config.toml
num_hidden_layers = 13
hidden_size = 224
n_experts = 32
experts_per_token = 2
d_expert = 160
d_shared_expert = 0
hidden_act = "swiglu"
moe_layers = [0, 1, 2, 3, 4, 5, 6, 7, 8, 9, 10, 11, 12]
router_score = "softmax"
normalize_top_k = true
routed_scale = 1.0
balance_loss = 0.00896
balance_bias = false
router_bias = true
init_std_router = 0.0152
lr_router = 0.000753
num_attention_heads = 4
num_key_value_heads = 4
head_dim = 64
vocab_size = 4096
norm = "rmsnorm"
norm_place = "out"
norm_eps = 1e-06
positions = "rope"
rope_theta = 10000.0
rope_fraction = 1.0
qk_norm = true
attn_scale = 0.125
tie_word_embeddings = false
parallel_block = false
init = "normal"
init_std_qkv = 0.0484
init_std_o = 0.00888
init_std_up = 0.0484
init_std_down = 0.00671
optimizer = "soap_variant"
learning_rate = 0.00209
beta1 = 0.95
beta2 = 0.95
weight_decay = 0.054
lr_head = 0.00646
max_grad_norm = 0.5
warmup_steps = 50
schedule = "wsd"
decay_fraction = 0.841
decay_shape = "linear"
final_lr_fraction = 0.0
batch_tokens = [32768, 65536, 131072]
max_seq_len = 1024
doc_mask = true
z_loss = 1e-05
train_tokens = 554900000
max_steps = 8587
dataset = "wikipedia_en"
Below are experts of layer 2 (counted from 0) of a mixture-of-experts language model. Rows are named router (the router's row for the expert), gate (a neuron's input weights, with its number), up (a neuron's input weights, with its number), down (a neuron's output weights, with its number) and show model dimensions 0-223. Each number is 500 + 25 x the weight over its row's rms, rounded and kept within 0 to 999. Numbers have three digits each.
After each expert's rows: "mostly gets" lists some tokens that are sent to it at least half of the time; "comes after" lists some tokens at least twice as common just before its tokens as in all text. This comes from a sample of Wikipedia text that the model never trained on. Tokens count by the router's weight.

# expert 19
router:535532505482451520502510532495474503527505501514515508490498474460518474478475477507520526489496517509496552525517513534494498469518482431481486536509454474514495512525496496474477489511454538496476487528534533478505516428508504479451506513522515443524437541530512483529508497501548485518490473530484459507506453481488498459522519501466521460483509485535492502492528529533509469522466476460499427515533466550534476494492529534507517470465510478475526473485487449517464538504496517523503507504442502487496491481501486481493489459456524495493474492441474501488496520482491485490499515505490485540523496506520503492461478513473474528522536501501519499480500472498495478505488
gate0:471537502463535474537476538498507469499498521486482503477520490483475461466541495530456508471471535525437526458466472443502496507507530492472526505519479482502480477506516496516512509522504470500505486519520468526556504494536493472491508514500478461497472518465490467487508537505517525499501499548457575516512494507533523544513473544484483469474492522518534475499507474518505495476476504481490494489522510501526488508503435478468527504511534496503460508531517520527471477437434520474497496521508490481507509526471511477470511517524462514504477501547544550499553502521483523500478516445482507495518470461496513472466495511482484464497498523490529502498530507474524506509498
up0:454509516461521480483486514492534522491464496495467520485505517467463480489572453520475522446442502485426518485509447470492484494505487464457503485536495523496499488522498501496491484541512460503480482509524473513524481509553521483503492493493501480515469502467494463489522541495506506496479527509510502537525487470522513509518486537498474472500528510506540472539513468482490482525508501486494511511515484497518474489514447490479536519580541469463486488510513490480495510458442475495496485496469536488503528530509477481541474515503486478458473474510492542513541508536545527501450518500519465495509510468489507478515470503501500487556508510505527497467500453488530498531509
down0:518530475468515533472510517511486480490515505522484500517479520566506500531449477515482513487484452489503525476499489526506504502465524523527493530536513501513511520494478515480470482495515551503435512489488518529496507474515463545482491482511510501559482492506491472545509491514457468509518523507521455524486504513491511527499527515549509478491508481493499501480514506532488514519500525524560482453512478479485486479505474459464550536547452483439509490450479443493511465472524453503551507521480504497492479489495481454488533518537489514530467484501495504475438506512522510494496493527470498485491486497538482525538489524527517497551477492474481495461471502545539507485479
mostly gets: " ", " | ", "| ", " (", "|", "; "
comes after: "\n", "0", "1", "3", "4", "6"

# expert 21
router:535506512522516466496532472486464501491514461516477520501523469485473533505520485507480488494500524466485526458514512523492491475473561533526545522502492489477510523433429486513492478510505486485534487555468500498471482502496529549460487526517497459509467513511468489490523515526440499495505488539497498526473510487496527479515538498515534523493517501516483443505487480471512488508504489489526521465502519478470522484509556488466521514499496503528514500486477477469485469473499523462504547506522492525552480461502459504483467533564513532461480512488513523518502504492515499536499543488484463459463544524479475478471501512510487516507464454465509544541498471476521488506500
gate0:511499503544516502493425487494486534521477489470539531471492499497521507490516442443491497503490515531522514474507531493474458475556506467469532504487475458492504488462480474504519494515494552530502458471525469513536437555505523487485503494530512509551469465503482513515519549475498519491506493483521515503520488511462524501514511480466487509464503487542448508536531473515489483461502515458538500498513501507508501511539519484488496500488497543528504521471453502455504496487501481533510509521519517460502484479517488483546510461474509529490475454511475503477517517531503494473513485521517501533486522441476506505481445529467517482516532563526500495503494485506538493514523
up0:497519495489464491505527505531564478468509475510485503475520481497537492516491500544512505523496493507470470536480498484531514492474523490525468481518513524499471516487533523490488519452474491442499537518531533530477522454460484505497489486465496494503474555529516496515490490484507477503471496487468496517472481472488493488463515512526498493509534529463541528479491526462514541516503500536467482512539471514486534518456492505525526533509520502495494525551484526545484489540508535483480532490493538539507473471456543537508497531511557494473499568473509494506481499483484482515481525525551516451574491511507461492521558475516486489502457466491525521488516499520501520494498
down0:503477525520494502477500508501560514536512506454465494506509502512487507486516459479439463485507524511490532510511484535524515477479470532501504507508525505538525532465469499503459546505474523508516490464525532545502542447481541519506527512456518510534460509501528479541517469501499483532492493525496512509495499505472504502488480478530507513524532495516483489485491487492445511480518502535521472498505522496522509504481494485518540502496509546495500533538492529558502520505520509514456536453474517528508441509528508520498474477460482474495479526480463541492497537557470490564491448527558492481504496481491530478490522523489521503511455522499493521490540482485565523509498
mostly gets: ",", "\n", " |", ";", " |  |", ") |"
comes after: " |", ")", " |  |", "==", " |  |  |", "% |"

# expert 13
router:515504502453498486510513485462533507484517500516528528488474491456505484493498502527494476486490554504520515543489455532460470537520492525494505453487475537525454456500521518477465478527487523543507523494526474497494505511532461462495505523526505506497484489501565469535491535473480499500476525454535486504490488472514539481502521510488499533531516454500486532494498474483542506479479501516492503483441501485491497477451562507519503478505502499502516499553502498474490516454508557528486481492476466485537543506506526480514478500503483462524488481504500527514538523483455474492521485504483522472486479535451513479536501561511543515548474498465475515531495514526497449525485
gate2:525507479502491540484526503427485528501508502537518519470504508510505543506521503480500536522520493488510496478533508510467486515513496484466455466534499512513467472504494487474440459517497506515523514482498493526465484467508441506513507529490500519506517508468490532548460469499490510516484494494515488417508515500534489541470501455504541450491457500499535510516478547513469502508519498502523508484464484495511480481486495476533473509487452497510509476541469490489479468537513511529523444486494473534506483474447532513533480521492458469511505481499498448482489469479467489469479500454490481487492474488491506474529501482497501527514493492497513494535503526438539506491583
up2:518468498529490514528507506489498525526499520526498509490514489507512528514553509519524536543516487492509485488509489541501537494520517523482466521476545493469506466542523470485489484494512521513522512474461544490484507453490503511474483494468488511530554518441455505506513483485471517522510549472532482416515487513474493487493514506517466431536469476509481494477492485509488461492525525514529512487484491532458503481476491488469500501525504506457499488539458529479492492530521522490501477526520478506530497475459504502521484490504466463522515483470487511513431495512505501503473505462490438531486460513511510490482500528431557507516509537538526507508495510451532506522540
down2:497549482497487492502493441513513474507539469493464473547495502495514507515452506530476492471508510483471522494455521539461514526522470528492524503464475465502500509473512538493524550495475477514502475484501487432476456460526559460488497514477525476490494509535542498480564513465455500501529487491509463509485488526492524443476476483490527505530510536518547496478531486503554494481455492503520496518555537496522510476500521488459503539481452478506494526499521477517523468481479496504472492466496550508512510550522531501498508516515520507472487541493486498501532503501496493532546515541478539470481485526483506505466497525502515496508507531464528488527499504522528509509519
mostly gets: " P", " S", " C", " K", " M", " D"
comes after: "\n", "\n\n", " \"", "===", " | \"", "=="

# expert 2
router:511524506502481498471479459474554460494435494480505500531528453540494527514504491507462507495481512535537462486494503481483454516503514496485525461472472498475470502517535529488524492470550466507536527531507515493461484565480500516513525539469547426500500511501542521521526489536508513521500518512483514497493498527481488492513480481488477518472477488491497493509465492541518496443478480497489507523470500508493532516500507496504514526438462478494503515553525550512517490446497516507493491481540546474454451520442482510500520515501518485513503529474517540490503494481479486512501506523492515538475566517500456497491489470493494513528475481521471491496481493489496455523492
gate0:501525545495513485526421510496496548513483484522518496526472519503474512464497501488505447470514512480504509538514466506481533507498481510519514506530505503468479518520516486511521520529468532533487516499499519481480461498557529458470507508508458526524506462522517512508507530447478528522464496533508519462498473518541506550476498487485457468501485486536557485513495513483473515471500441507499524498466498506488549511498498518497517540511513496469469504536481507524494458498549449479497495500485493523508527468524550584503509506499546534500529517494506558519488507492490474539513494446502519486489501467517487471504491484489508522510503500490479533507522529456497519470453
up0:508483428485491519470551483505501442477524506499478503506522487492549468559493477479484554532487501494511509467470539524514486482489517501484516463504504515526519477495463507515498476458514465464503491492502478502539530494478495511535473498513532474450501543477475501502455504550527471512526523462495522545523528486494511463521490490506519521494517529485441520484494480523549490536495537521491509508534479503530447432503499495497487493485483526541519486483545500479517509477435520531488495525498524489491472537504445467474478527506450474508478494511504488479513512481481523482522492519490493500535482524464494514495497521514449456485502490486536476482488476542513509516513
down0:513498525493479530517502501473539517501534484486486520540482535504477490442496528518489494485474509497482506562459476478548502487503504488490535467490485539499503507497482467485498499525481507551483463513520501475480481517526515469470454473495475494560523490515522492518499510474455498516473513474508503503474467514512480473548475483540486485517490496519474489513595491475511514458509538492567495497455451529469547486483492498497517504514525459524488525535492526491493458475502465499500485493445511518499479507520500511523476509512538489468485480511487470476498534471498475518504473512478507456516428513548511484539477482530528517507474521491473528500500502470502503516445
mostly gets: "0", "6", "16", "17", "10", "9"
comes after: "1", " | ", "2", " ", "–", "."

# expert 17
router:480510526463471514477492544498510502509506505462519503507531523510461488495527507515478503449502497488520490473461474512455493503539470510480472517443470474472445477517515502529472459515507541515499528479501510483502491497506489498517475549509514484493511549484512499521522496461518540548479479488470481510464483499482505473535502539483483433531546439496516471456495539487510474523480495534535496533500497445517504522444531487475522528516472495517509512486499527528530489493467547517488487473501479500461465484502499529445473468511505548533508489518479537502496491496480476509440514495480509505500523473465511471487445508484491510499513480526469482484471515541531468516491
gate2:485472463507536503489525453511481543522473471495508479506504485482496483488440497494490444534500518461499478487509487460516478512497509512508479481470507476478525503491520522508573503527510518480513481507445465479529519514449507509503497522492517508540476493470506508540536521481518455503468469505508535507521507534568555474482476536508519482502486504478532514506465487482550477476492512539508453524527451457464492519467534489478512468476482500518479465498512506490520509495516492508510467538498534493524517473489470488517494431533490484510503470489514516448521520510490464507462480447516440493472533496519514500502500494522525505444498527491492505523478477512532481500472
up2:474530502549434523484483527479517472465504475494473497532495507508481512503535506532506509487497451508520516552503511516493507482480527518491524513512476544469498513526501526507450520437467507511500499466489513524466464491506498507510503477494494518509492487488478518441476490502493497510553529474525496484498487485467491512514541515504473495495499491527450451415551502489476528474496484531528508479477480538526507512522476536498524543482481493498486490544522519500508497501488501509469510493518496517496457479501528491518512548522484531508526501511468495550490480543494545470552471493486535540504519477448467511508517520513531500530517445471510459481529492465517519555512
down2:486507500504458515499489487493482527500516538491470488481512544492467509483508497500477508481500450555519494504512502528526512489501534481483497529462483506487504532477480460507472494452503475531505503498488493543492459465500482508466466454499529526534517496506491504482474464511518517489499482479486535481490531521457523541447506505490488481452514473505518507473467520535476505498500504528523509394494499516523523470536469471486506529515461491497501563526524486530433538512529482542531527496513535460501478484514500472536515498493496519497490518518509499483533466519496564456490463496481565520447485472497509500490513494528495482507522499525444523492496528488486497498514
mostly gets: "1", " F", "ian", " st", "F", " U"
comes after: " | ", " in ", ", ", " ", " (", "–"

# expert 24
router:484548533537506520483493512512523488486516493485517517481506509517484474502506469493492547505505470423505441537505527529525476509456555519444561508556494489540480499468480486476513474507480505529484539475488475495475534486522524483530513552514520459531514492542504480506487447496459510527493507533489555505530475479522468542483494492478458479514448487516500515491510483485549436482502518564530499542491477466508495496514511485502545462521511510509500488500494458490465506513467490516496490468519507513477505489493514458519523515495495525496500504516517502497523490482459495531481510535482491480527508510535481486528501482468505468468549489499506496481471481546503498522500
gate0:487536498535532519498524482475470524479472466501488477530451492490486508477461498535475525471494503499514542470506505493478533505473535498522524476522540490504507484505484445495521501508482486468499502533485535505513484469467484510512492457489513553479467480471439463508494487493460482531496517525553461521464511505485514476516459516469471537496542502525494555538465468533475467489513522497467470498508446474452508513475519478482547527521504467530508485534479495518493522542461491547545496505468516536489536511527545471507488477488531474513499471460490493493479476508506524500500480508479522505528504504487482476450482534527484480469524508505519471497539482494495544470487
up0:473494528525509536453484472476485516493495453465503473509446494505488490508456518525458520477534542475497491499509513541471557451465493525556511496517501465492512516494464488520524471460471475506469516490452528520490506500472468527507494479481524496507488484511458463515514482524486469523517553507535515524480533532485492525524469511480493495509559540524525542523485519545499478522480464527485490514508466477466526483484499451518534536506501500503473490540517488493502536510492512549549543507479502504500510557487511469528481492510528500539488529473475509478486490519502474479498480483456513512494483496516494508466520512529463502483519497491527515513546480496506576492496
down0:504482537465539482551520426478467543512514503498521498441476522489526499506489538465461494503525519539502508460511510511492526514517451487523499489508474517515462482494522500524516472518516488500442488489494506519487516482460506540482491548477522473522512492490483518460503500460499489513523503492496530509547493544529446498467499504462539494509515511510501463504520514474456464482481459513495538494514476467452525472492494534520509500491492510507450527539481442515508467477507539492519490551533463497529524571496494539509487465497474459529518486517460526524529488485460504510486511487499520501512510485494497513472494511477521475557507460493479484531490495518517474510490
mostly gets: "-", "ar", "g", "f", " c", " was"
comes after: "\n", " to", " a", " Bel", " he", "ian"

# expert 11
router:523517501498482532456488489515487503515551518528494500542526485464511480513489480477478487484513482524503526457510517521495501529536539500476453488480476511520494510509477466494490474505490464522457541510571498502491494491497486481490474518496484510508493499494504543502468497501563531449502529516482522506516538518489489500462509487492514445518494506544537500484522456506514476506477506484535520520521509482531487495530522470499512498497498564503482497513549523496529513476472491516498451518510516470517506507472483518492535552520495471484512508510464516518489498542475492491576487491468490514488465534508494576489509510493492535497512479445447489475489499485533594508467
gate0:476571468501547490485494496509460491490528466507508492535520498478520548512485477485517485486468530496502495476488559482465523493498541475477492504514515500451506486491504517496508516484486484547525492549549513500499547483479516522475476487494480460501472491527453543548493505530501492506561453441464532530532544509501467507494505500552493503478500510533449521519490437521521466532517494495480521522486499511497476542466523510506473481474472555460510471501472517497505524524498496504519486502498481495489482483504508483501478538533492501437509504496484489484515493527524498515514493500444483474482535553524520554483501503487480511492523459514482492476485492497530505482456
up0:493489489465447526539520511497498522531517461532507477508493494492536494505502514513512576507503489494498517475479457431517510515514489481484490513452491472504489486496528476471521472517485483536494529458531532511453514514459509504563535512509531493490491486497563569477519508479535511533482468509487527551467466478515465506480475528479508522475494468510527487521505504490465478542519494503487477503518524521500530523477499461459514496482521511490499527550537495521467500488512509505525449511515515490490479459438546480546545521516504466468523515487533502488479493476493476464499504456489529502501529484478521485515507511495513477516473520528480501533530457510484468494501
down0:540514490513503530449469495479478516494522517476503501541517495466520514470528545530502484516495465520478504512479526556435493499486519472511487505515499510489477510489521472498490526499480512518481537492530536520460482501511465451514485496517508508485498469491550463513493509500494476497536512519496520496470507515559516503480528483484501505492484514533501469524439478489446483478468516511473533497483505552537497490491531502484478458505487473468489450452531506458521494474586542474475469494501561503474512505501492504520514519506476470485522513488510527513504530521513472479482495495522537532481498466483458474528537464505527492488546535485453532535516485493485462530487
mostly gets: " l", "ab", "id", " Re", " Gr", " Br"
comes after: " D", " T", " d", " t", "D", " C"

# expert 16
router:455525511520526500475482492512489502466520491538526484517497464477506470489500526520508509490461507529537446495488491501469504482472466485492518470488481461527546487522552510453523497473482521469457446455525476495503493529520497478509472457486503493505504443481495483482499563457520497529530514515500507499517494474485573476498481484501523483516547467509526477487500514498508474482513501529487459530499549519489551486517477514563497525480542478491541516507502468488521508498470522483521496485539500521557481519522516505478496478537512504500467529514498510522497438510500472489471516520494504476487523522548491519525532487517527527541550537486532512529498505527517489508538
gate0:457508468514516485540482449533516488489533445514487493485529513544490511502507550490487485499476462503537476531514512507554534479461529481469496476492516492535525495501515497492514520507513478544506473477515508477479483509497532497493521516504505538513554502474451525486458507509550507496504533508516488494492514489481475503498505490530497575514485513541512454510500472521512481485491532486551548461505502519519531489512541508494499528510462486485494498499524556511460539522500492557536497498495507530477519526500473532486503524526493484460491494483511495469443464514488498466514519511496504492560541537499514476518487509475462508529500516525509524504464518535457454559514
up0:541540516535459479519489474459531495534507500482469477525472479486526520520488498514498483578513455479480500472543487528479479490516497499503489468511487497504522481504497474506502504503464500575494454468517472525497531493468547499510448502468505499499510450474516507475491529498525487471499507513476569542524475472485478503476493508518503496480486490511487499469522498462496502555506559492526496510498480479533518488445488480488510497508500484556473471518464486451477470482539527489466474490485439542497451509495516496463521510481491501501482541473500478493520502495520507491498483469468529569520484503486479522515500493442536486466513496498502510500529520478503478472514
down0:503525488493532558502514455485459530471510490477477508479494503519512485495505517507457464545533465525465468505497471500524492504513484528504513493496509499483514518505507526510517505497538499461486529555563512538530537529494449540510521509500472482523482526508510495499478482508460489460498516484467496513510526504519554461496503499542459481446493519486528530534552488484507504514493500480520512501496469481514515515470565514491485537515513508467517492533476527513520449506507484514516521518508503499504500495504535501516524523482472480557501493500493453495481503520538506489530485519525521502521483465464454512478525435543526497491562491547485507483489507509549492438540
mostly gets: "\n\n", " by", " a", "\"", " The", "==="
comes after: ".", "\n\n", " =", "==", ")", " |"

# expert 14
router:509497500534472519478469485496486554440490509489543532520493496520522500529469503518519527514488501525446511487445495516489479499485504545500493497504498497506533500504515465478489495493516545504471519472430485480508521493524499510523519508507461489518482495509471446496544514465495528524488493535489476511493511580531474469542513504471473452517452462494516497512513517468526476493507469463513442499527490527475467494515525473489511518490516515515512492509494550523453470477467485540516521469499496484486512563481460518515513523539485506479506482565485503504508489476495505539461484527492459492457495495479497514463485468503552482502502507513450514468481495472499529533492
gate2:495538482502493497517500509550548512495507520461506488484483502493486472471464506497475502519515511457493560486515479448483460515510518499457520483513494473470493492461505515464494519487496438490507476464513479558484514476488484490534498506528506485482504507531503513477544528491454480538472494508504494556529516499497493522521462489512515486512534510485520482469514480490526498494483448514504509459475473495468465493505495484443517451504459592505482487492469480486469485484489519483517510525518475492504500528514498484485477518519497487455533501531514530492490498499502506482465510529522469484494452481418488452454540519520509533491524504500509526547448510520527485527518
up2:512538516520475546472489488492533448524480527503540540472530529505459487474487500444502495491487474524506540490476452507481498496470504496511542469512476517501478474539479475510486513495489522482500502478511517498532498473475533515490485515534525472547516504502473474474492526495496470461512461501424508472473484528456509516521499513539456482505511502514494461474507490503478548526466559461477498519548471496465519533498517513486448522513455442507517521474507462486510474463491505489523512530467517474497459482524497514546509509533464450524535502473497477529522514519515506471536507505491489477501524527482496461473482496527511481557484481513522508507519494493510515467476
down2:499484527467431471514521498484473536548483544485510485460463495504487497514503532479560482488539520509537526443512521494514537490530505479474514512501493496491465527513499510499514529492515501530488492501478511506465484517471474510490478508500469561510470498501529485494554497530486475516492529513543500483471506511518520500485495493438514528533555506499499477474486505467499462505457522534482476477497523498493485514489530486515496507542524481472468509522503458501479533530485530507462526494477516516495509464468541546513454502473516521448527485500490509465493509519462500533538509479509471485556503490525502498501494531497473496458433520465518448494479515515495449458506
mostly gets: "ing", "ri", "2", " on the", " one", " two"
comes after: " M", ", ", " m", " | ", "| ", " ("